python train.py --n_layer=17 --experts_per_token=4 --d_shared_expert=0 --moe_layers=[2, 3, 4, 5, 6, 7, 8, 9, 10, 11, 12, 13, 14, 15, 16] --routed_scale=2.5 --balance_loss=0.00244 --router_bias=true --lr_router=0.00129 --vocab_size=19804 --norm="rmsnorm" --norm_eps=1e-06 --optimizer="adam_variant" --lr=0.00124 --beta1=0.9 --dataset="wikipedia_en"
Below are experts of layer 12 (counted from 0) of a mixture-of-experts language model. Rows are named router (the router's row for the expert), up (a neuron's input weights, with its number) and show model dimensions 128-191. Each number is 128 + 32 x the weight over its row's rms, rounded and kept within 0 to 255. Numbers have three digits each.
Before each expert's rows: a language model's description of what the expert responds to. This comes from a sample of Wikipedia text that the model never trained on.

# expert 40
What it handles: Word-final suffixes like s, es, ed, ers and the pronouns they, who, he, as in social networks, sacral ribs, Maersk.
router:100140088072203120149169172130108151112111126100133110099099143138195198132133131144170135166132206202105199148133114134098117116135111120169088112095166086067147121127088126130091146097142174
up0:128129171148095137164125124130110228131124129121156155064121127135125182135130109105107183089128130154113180127128110121128072129128090107136131128123172125128086147155108160125120158126123110
up1:148134148139121126130127117127129184069143131079125112127141126130151108229145146078108225129129121113144126127128231072058123131129177115180140132079121133126127125116226069152114054131154136
up2:129094099129139097124146110093156133157144127138130115128140132124126124156131125151124149159138217105127113127212134163128132179123147115081148128120114129131120084125130125172100132108131127
up3:129129125161131155121136019125129128121115127126200077127135091091128140129165107143126126124151143126121132141148129166125138107119129067151128166118130204101105171129072057128097107176182123
up4:122120078149148135127143091118058127181127107128155100129117128097113133109136123134064150103129094162043121255143134152147124149127116129128129122126103144090131106127183128006129128138126130
up5:142120154127116130128125030156127161131053134140145076073116053148141204138144136124081136140129139146130131078090181121217131128128130092157177041117126134128119142128130131103045192110122122
up6:121131092089134098115127173182139126133128126104113112119080107084100135150132126111129190076140128118127155110129134162068146143127145120136127159127162124104165126193127130230118127097147117
up7:130126135124125128119115131115137126144119114092067092114130141129161086160135204133123128245130156177117102165123131128126081153137093172146120115123123110140128131093149109131143093115133138
up8:131153134118161117116130070151125128133130129103165131161028047127129131179131130133126141154129127095132132166129109113094104115124136159086153116115137149110198065141098126122133058214138083
up9:133146133090064130135127095133113099168136057056126077114128106128050135117123125113125143128156023145150132133143131123026204167080163100075125129122200124148124128120127130165126114130203150
up10:128127067161233128154123115118151147162137084166159126181195128127140087106136179114120118055135101126088093085127145168127204130022146146129167195118127129142165173090134111052022127130132176
up11:149142149086126129134128146118109156099096145124081105127121128142132126130139047110133088127133090085172134086083127119013168032100128110091120128095129153125123148108125065131107063128138129
up12:119143136120140130128129145136125123097126159132126171178081126077216126160107121186126166132140161145095191142112115166114118059132130141126134221148112130126130130129172107119143129146133151
up13:123129137139130096121129115120208153131047138103205128144178126125128133119071096071116043059128121113140168111102103098104068118126133119076106106166123131178111148124086213134201124157150140
up14:125135106124135122205070134129126098131116126117125148124100157032140135146114127131110165138102143218119134150180096131128110208125067123253122125167171101151124128134082127126109161129161135
up15:120137108138166077128172139057149134116198131121139122100010126139124129133163113115119129120138145201125210126127127109107133121121130106211131165084121129100159115127139051123132081179123119
up16:128125194135131049122123129092146088128159119132114113114076134141155128044152168135125173173130255105132094190129177135126127137129079154158125156129129129123161106129141046085106130061172132
up17:134101134128157085159097178115063099126116141128128170138108155078143189129111127155144136145108170213126162108143126188142128184110049136154051064128206081152125162116076157182095129127138149
up18:130118195131140127150146134087160113136062120124152141125113127140140120090193118171128154137126148156086142137090130165100169022098089132138088184100143123131101101078121117124101152154044094
up19:109092125097128060128157132104092102123050144129146128107127129086140116125064127180124127125126089165133174128128128087029146102138074142125150133109125069121164133105129058136130089135128175
up20:129168087018027132125125131162123131118118183086125054127176129255120090109103099130120117129133121161121194128181116118144127110143084129136117107082147146126123116151119143118088051061132129
up21:126131118047114128131127161078134127133140152104140131064152127100129128131126126097093126139136199161146133132124113119119147145107149143128121131095156115129203052119161152132226071144108154
up22:163142134127041128138136116163210125099097131072118128104102125102142175122131121122147127164128125145143128157118129120110132117135119128147122099126131163112129099097191085117126081173170124
up23:131192133135160133126135153059168166010024094125125120181127106134133127108135162175103124125125114093085152083135120045132099124131178180112123153127132065122114140037105127186136131121124114
up24:146105105162163115095141128103100192091042121175152083131235094114150138130137121097123160135128133088116135111110186086074071146117193188140117115126125139141172207091133114127132175062118114
up25:127139041108150150065100164127146129147129155107120143106109133127217123194122145140128090161153168131128130143193144129153053132113159195142138128128171073132165218049121104113119135128131131
up26:126129180106136085082097149167160084091175089084113117109109128134162127115132128124131099174131144111128092107118148104092128119126125071116211136034100095186206139047130098125120125158137192
up27:145129181098150098134141129119098124042157109122134216169112110159127138127125124096084104086161129189152139114107173103141109051129152140162160133090111112153090120088176119134124204142122105
up28:126123132092148114127088129174103104100149135113132130131161125063150142175093158156097130148145137128116128082138255223113207128115142146035158144106120140129128133110117032151093096152124158
up29:128133103203137139131177070107135137124134144160127179130239098124121153111107085129130146083135058136086100064128101132078093141102125112129092131150128118139104145129104145024122100129131128
up30:131128128127145147126129123188046122106117130126109031165137126133060134135141131054128127135144096121113118084131147125107149131092192132046128164001129124129149194117127139126063139182076100
up31:140131123037132058106100151117109118132142104129081084131126127125129123100083138193127128127127136146118114070127078122105097088111086090154206145142148106137092122115102088118070147156223172
up32:125132126118207038128156090133120128028130125143150121030130071129225165127125125127130128128131157139128141080124090125126160129139140129118129087079140151184063128128126128219129136106156191
up33:127147062143069114120031208123111128128102130093080122130142089081124124101058147129053129130140142087141128130159147132103129137143076072147093097115128142058124151142153072118097123090133131
up34:134127127109163122131129179071127114124123144128122134135116127149179128196106120119124070083120153169129152122135127111131136089138132117194115153137133128031079138164113115131096088122147125
up35:149131091091147118134136155169099133137127128148129108086161124129127161065131131136124130107128141130105093121128131047133132106118170060130144129136129135117120156113121122186125084129135090
up36:129097105108190125115128104139122241122135136107157127136126073145221121129129205098126135081128189119108119111166110117168139125128125125157169140129051131161122149100118106090148100125118184
up37:125128131116190053067157131123134224129129129169133118112088140095123127127104135113136144125136116132142108131118134086128129132110132161137124148083127172127211181128127115128061135175124106
up38:125151128124109127122123130129121131126134218034121152134088125120129127113138149218125121115139130122103182121130123118137128126153172131087123178119131133134128102093123127150154146105111255
up39:138132139114096141148128143090128126105095140150124100117111132136126132069153096205102119112163126124113154128182129129116135106144092165128110178122128113070121129136115090172175079129110200
up40:140133072096157169075123125085126121073129127128136117187131091142190128121122169126129147198127089157163129149170106126146122102121083122126127074131112128129170127131088024133131063097179148
up41:161116142174128126170102141182124128128079106117135091137164122097123117175128136134128133115130118224131131098109139109125083066121112160120131069126061108121140107118118169110126126128117128
up42:127122084106128123126108137162130128119114104137126132130184123124152129167113057135132150127121192146110139194128128110142121140125131138106049140204133146124149109130127126092129123139206118
up43:150129158111148130113110030124101200128115132092164155152159103133152115083055112106136113095125149129114068127070124100127117185085150128126186125126187168077178206133137089117044105104125123
up44:133149083135087127097128110115124136107121151088091160125130130064131130098127141145116101127140121110077129139133182069157130146097145132130140120127101103129121141130158100185126176133203132
up45:128109113123132000122115093112154125117128159133069128148154127106139111143091115132129166153103129101132087129184134115118142128117113138232127076154122118081255103102135066229109095124136141
up46:120124146045143101137137098134129118101095173050138105157157130100136126139125133075125082151141129174118119129105139126074098162126154128128114123042146091125104169110136081130113217131128125
up47:125164136131214118134135125119156146091064147173095087203127069096183126137137109128126092145130104146104158060117106129159128127117138135106104074122121136118119120111130104130121055126255121
up48:135133171081157103130130123112190065074112134094144127125132136150129051128113115124141119136132181164092113130128151129089159154124076153157101127236159074133157129095172138121140255029166177
up49:118116139123090106128086136053164128117156184135126132092096118131115123215131124168124187179127125133126255154117161075125144053124111120125128102124126150125129128097097147144188124109144153
up50:129059164080201096137119126129133175106076132129136129150032136054124132166116150153161118149131138126115143155110139145129111129051048134130155133105133137159147161134119119106127155089147170
up51:128131121111181114125134138130140139091150179125124130070124127160133163148082181124108113130142148065157129118115135184102157115124210166138135138130127132135049024125114126248205067126136133
up52:141129142128179115126118127142133130098144126112135127114085124106129127157129148126168161121129127166117128126113141131103173153131126175102128144143176093134123221124121131193128149097121128
up53:128136127094147033173136104103135077094145158226127128129113095127113157117218138156128128156128130121150178112105125124141124122129105142124117206096106128136082131162065112128135085121116160
up54:130116163079113116114163130132112137137128174131194085051054109126139119151170130168077090088163127136150140099127105138043127132108134126130128108143122150126130148210111109200170168224128135
up55:125153109189060114130147099093122145107070130130119128074187117149176127166128122135134141148130117130096170144129122130135128126136104255077173127115127127085179051138147157062191128142178115
up56:138128117090115157142127132112128200126114117128119098108134127189139138152197127129127129105119129134160141148129124128128093040101146178128165080057112134154163073111141126154128152127126126
up57:165149146149160132130152119149166134130119146118129126116137127096122192121129125131096089187124135115125107126127179151074145142121126101168117123120153132133163040104123197126028141131123170
up58:131125123146128103104017121157123092119226129113114123170120107108171121130119157090151071159133214129166112181133150088125123138098121130129105094153127198127122136102132137128128151128208139
up59:128131135123060127118123143129119160115128125121081131132122132127147146150227119083111160122154168129127128118137167138142136115123136139124076134122147134128140137118105125131110091131142110
up60:145135137106107123077120129114077135222094051135185083176143113127136160101144080118060161109142159146143131160144138113093138200040128093094212128140132130135091188111125000123130144139116151
up61:128091114124144106129115214128118073135128128082167168136110130030133204120110135151126149175100132169126195132123058188137127140126122127146109117120216107130127133113119129136126154175129130
up62:129152000121093108127128137219128059083209138168114161090137119057122112107128041076077155122121151158122112097134114189140207140146081074226175140199114127134126139158128137138074127142127157
up63:130136121123188130123125106070168147159122213128117136145197112078167128146135121132096124149131133117122134113049069151152126145158094139133074160116138184122127130139052149144116095120066197
up64:111167129153088132086116128129116152125106119056094094061147069028065128170144123205127138117134153131121141166135151144127145127124090134130111122146132132129131138063127121149182082120183094
up65:119126127132134164122145090082017127138069172121131146167164128125103123127130174133126122185130215142085078137135134184204113188173108143116122117137156132128229128157121152043112128145143101
up66:128144119128243155142223129083133134111115135200161071040129126147113137058075180074142129142083096129142152188120126155125123127128129127144148036114127117128158101144065122155131255130101127
up67:124187120142121136098089112081097122134122129124089123127140095000108128128111121115126189145180115104139130127131158100160126064147131127126152051164126133062151107113154127139103133128142115
up68:130129126141120129091175087130175132171157135133115144120125127119152035125122108081132172129124125109128077080190157105128100139124130124126118127076156144154095155125126128121121162140077129
up69:145135134129125127111115126128103141123083130124105123122143128121134129133130134127153134123128151133165194135088105129000141112135117157122080122122126161126167025095148144128126117215131130
up70:128164129097084136132122128125128061128114097124009131202142109135136116122104139127137116123141195152128140125125133069135096058086117102111128095136147102106166127157071147104154148131169155
up71:144084127085112136119141160155000124114138109128137050116062128135131128125083133124096130122131074126115161149130128120033124166124121167156082132128128130154147135179136095171129120117131210
up72:114126110124116120143130110124133122113114146121127133099150124125128129179128134151139167166127136140108122124057127130103163177108089109130117118096140120167123121111126094126121131098181133
up73:100147113133102109124135123120140119091132104000154122131195132018136059132131100149142135171128126141128194129140162087116090127128148134123128025111115121126180058129205126141160056128127136
up74:133129111076127093128118130049133138115128184101125174092126128109150140121134133139118144108126127139111156136122144113124096167133054173119154134129135127096112043132116141127115081132134162
up75:084127128145129066071003105117171135142126094120132129122205120062139118084112133083112129036139084126168124123136195127128159138128144137150144184134127128094129110139107128131199128160127133
up76:128131128141095085112131083149139138064090144131131130151115122082118164126115131087072140178124121134141127122092123129070156189133139143151129138168055128135108131143129208141063127115236151
up77:129147155147131184102103129118110106146097133123134036125188127128197159145134119128126108144127158122060115067146084128107129144110159056128160123126139169130061174181113087140106131103126121
up78:205166155155144126131139104108161097127137207123119140139009130146137146148085095129186131113131139133129060036107185130133127107087161165083180134120126194151173125131124141107166116172135118
up79:141131079120115132116201163128211150109034166121132110127130122097128127173130216122139083133108133133124151183126138119111128096132104164129177128149132119122144075129093124128141184006103150
up80:128131156178129127120130161132144097131040131183081055182144126142026119131132134128144150106136120039125155110153157051126169120056128122120119117130147153156187220142120124216104117164137130
up81:117167133130184133128127172096149184091057115165132152193141135126125255226127134126133122132128181165124127108114104157069128088135133131112125066125121152112127113151096116129117142136152144
up82:118141140128139136134154066129152136108068133135157127183164058108130198099126132128125157100119127091133129171109122126133097128132127046132110140164136131223129151142094139110162125101114111
up83:159132135138102110122135130161148096164122136111074071111155126116175131153147143126128126141129130127126084173167121121128204192122111123164007126094130126083130119149116114141130098146182139
up84:129139167123087088035149136078126095139133132119132107083126129100128155139114096133128154104127094143141051183101144160070129151138160109185173135133128123170139074130146139133132119083131130
up85:125165100168131130140092125148202131122121190098065151151112112114127125151107154138138110198130033153124146135128123139117056122128119115124111136136138137114131100161079101140127127070124128
up86:129108158208129131122120130147124143131068114137131053140127124132119107119076116130162074071135130128106086116154044057020124125069097142123184160158082140109126131125130122127127128103137121
up87:131139074132102124163126137128155134132147138102128146205220115129126127150170128177124142195129118157097127129207117152127124154128136129081156097104129128153117101128121081132080085039133156
up88:129195103127142123078138145123069110119141101097154128093155141136130106179121112145091139104158097129129113174125182141128150133126073157121166137125158078157130123128144065138114190154129126
up89:130127186137154113060150170144131138077125127128124129136112127116098122108113122129128194098126178138161142051064124194097119125112148134154123083163128126094168103152132127124118148089090143
up90:126152139126149130123139137128210086158136132127115144183132129140128148127168130147139113155141098156124112114147145208119127140123110133208160182128138129131164120125032116155127128127135139
up91:121151131130130126134131172075154132119076135144072136194112106156130132124152101157167129079174099125132128133129132114031118160117170123106159138209142080125120126119181095120120133149110140
up92:128132087136093102100128043082124139106117127077184092108128119128133134083167100146117122120130186127128165126123085130128179091118117128141176127126115171087120149149121111131118127159147141
up93:129095110092094127128131116126131134103127162168112146158134168087139129176125138126111181122118161145127139127132152145128121091130100126131159125130128130128123059138133138135121177206147157
up94:141132160083088150122031103155080183130108124129146112129165129134129185089134149177075139125123151165114074128157128115106150118140183108118124122130128142118119133127129129131142102164125144
up95:104131137118124153117189128123114131129132139093134128137128130166109153125088127164137134164120043123121146146117145139116131141141128124128165134126121128121073106128116229183112168197098142
up96:104113201170122127129207151145122141141123165180127128154122108131136124113157113169124150139145158133129104123130163121129128135135115133132131123129128094124168101140136128075156130123121130
up97:130167110126152151124131100154129125147120107194127108128082129123208138137126129121126176086123132152133143140083101151162130120101074207126131152129122132091141145156168103103051135130100127
up98:127131087125101015130137129129127097128125105130096156126155127057149131117082081161131103127132128159142097064133127108126129130128121111115097158152163129126087132123127144071095120140136106
up99:129132114165123066128128174134128110101103174088124129129069131019051126129136085124114130138176128141135124059133125141118141188149126166143135130201131125163165137133125129107130152127149128
up100:118181133098129134080075132124136098128130122128108084124129128121174187086120106140118156135129163255154102152125043100131171161133131128168132113129122119150128122125127109161113125096129129
up101:128132111132099127125096112139131119101239045070130095095180125116076123135111084136176129121129129152102152192153131122116135061110127069129106060107139124130148129133207095127133116209134129
up102:131155139097095107135195102176038109128108131139102077165153054156172126166121144012112122128128108146130134132013093094118129094136137125077119140134207161115120039139127135128059064128175032
up103:125105133115136141127128158127133129082035129127084116049127123095076124132153087056101101146131119196135120080102116126117092142111141068131085091128104161077204164117128086123095088085146162
up104:128129099164124129128133155118098058117131146138109143133120146124164135131133145127127158092119189140131187103067058138109074174119117212142108101121191150128128135133181097079192114222177158
up105:131128140081130129070122105164125126129062125111124149066128136174133162191129212128056128128138141105126101168120113119133189207126130208121170128163155128128137131171127101084124084107143125
up106:125195126132199117129122056092135142098059129119104127144203122129156185132115129132134131150131125129095125163128112131142138055153130123161143104125147194049127137151153118128149118131152129
up107:128163132141155048113148116142114104111155110125127111113133131161109123144131129127128230172153128117119186086116132128027122129119128139142127164081110126144179123103109068103076107129111086
up108:109140112125127099157138137096138102154112153113124080120172109204128066204118126129130132119115110162129148126154144120124139134129077130128169128091159125133162037130228071123130148133172189
up109:157134074160135137096207110126119109101066120030001102185128165098203096114130141040128043134119130102107083086152124135149147146134101157134092097158130123126139141120116130115113146090124116
up110:157135126116143129127133166097120089069128132089153142060148130117113240130130126129134126098128167188117143110130125130055103124126127123141113138115136128106089136143143132129161117141131125
up111:128191130110123124130147131019116057128112187132081129087128129111127136070148128099162119154081117132129117158127111134189076068105135097128127159119122146073121124126125147101162117128169143
up112:116155133136059130136079077139148108151069163131130251172139137089091153102114145106090114191126101213101171164119137127165140175166124120117115129133157127111127126129143111118088139105173121
up113:161142112100132132166110128075119090124163089128100160140094131136184096048145060119141130123129141125128113113147063152109135129119117128170192159143113152151161167132191135125140112138179128
up114:115125123097132051135096134104133117193113128135154234121125130163127141099074154128115111127129132128128159124071114103109136164144100146117113163085255108126106200136124203123121091165119144
up115:129141115151135048127076129123125106128092112074153051123128078130122091012128116129117129029123127124133127070128165123111129087122119124159124098118129129090138098143146130142128097145102140
up116:128124114137136123131161160131147155133129127137097132141129135128134115165179116121180136133127125113106160115157131143049127131097127141111126086128133154134207133127223150133128134036105128
up117:142157117129083126083134116134128105128048125162099111140127127167143124158118130129118126160147213171147116132129062131105149102189149130161141147142141144118063129076142054088136054100159130
up118:110053122118143128142049144179061145159104102118138100118126150118145129128065113202124096129153153144118100131156146132126094110162123082124080145130090171118132088102160088062157128101132158
up119:125138110131125068141128129099132149136122069123164136133127131126110101124131086091127130078126128123073064158125127119129041101132145130221200118127066133107130093056238116129115123130125162
up120:134127117062082104131131131126190110145127131130169122105136133146133126174127094126176130105141129107140133125107153136128151130162098131120112135128173107132049134123081138120126093100113181
up121:134127128128136111137138167139099105124137136113124136128089129141139153160137117148158116184089118141127174102119125154126119239129128127136111063128128105138216085116079149165127137123128128
up122:133138137093110186095130031150134135128156183149139071072121128128124104185107139142101101228132080153133105218115019149071127167124090102128106132129127127133101067127149117092134130101127132
up123:110122122169189132194145146128114128116127149148131121132126143128126231126122193123165132124117151167126128135145017185099124125128121105185116120137102118135080086144100158156136133127126139
up124:137130125146098094139117143080135164125108102130064091070089124136096115151118124105099139110100122056099127140106126035135125157128100121134140087096106134134160145077174150119147185124140145
up125:127157035121153118136128186129127116030143118121103128061151137140142131128092128129043106153145131154131127135047119138096138200115176138127082139090131130131215088172103124169158134071171117
up126:109122132083201161131164152131121145116117186159125123102111143156140188129133184131166086150112077130119160128129080168077116133144124127177146111138122126110135098127081171149138144122100122
up127:127151089039088131126155128144137132094129113117139092058133166125135198121075176130134134133127074179105131105116182171139098102140130066101128000084087128202128074174178150126146115129122127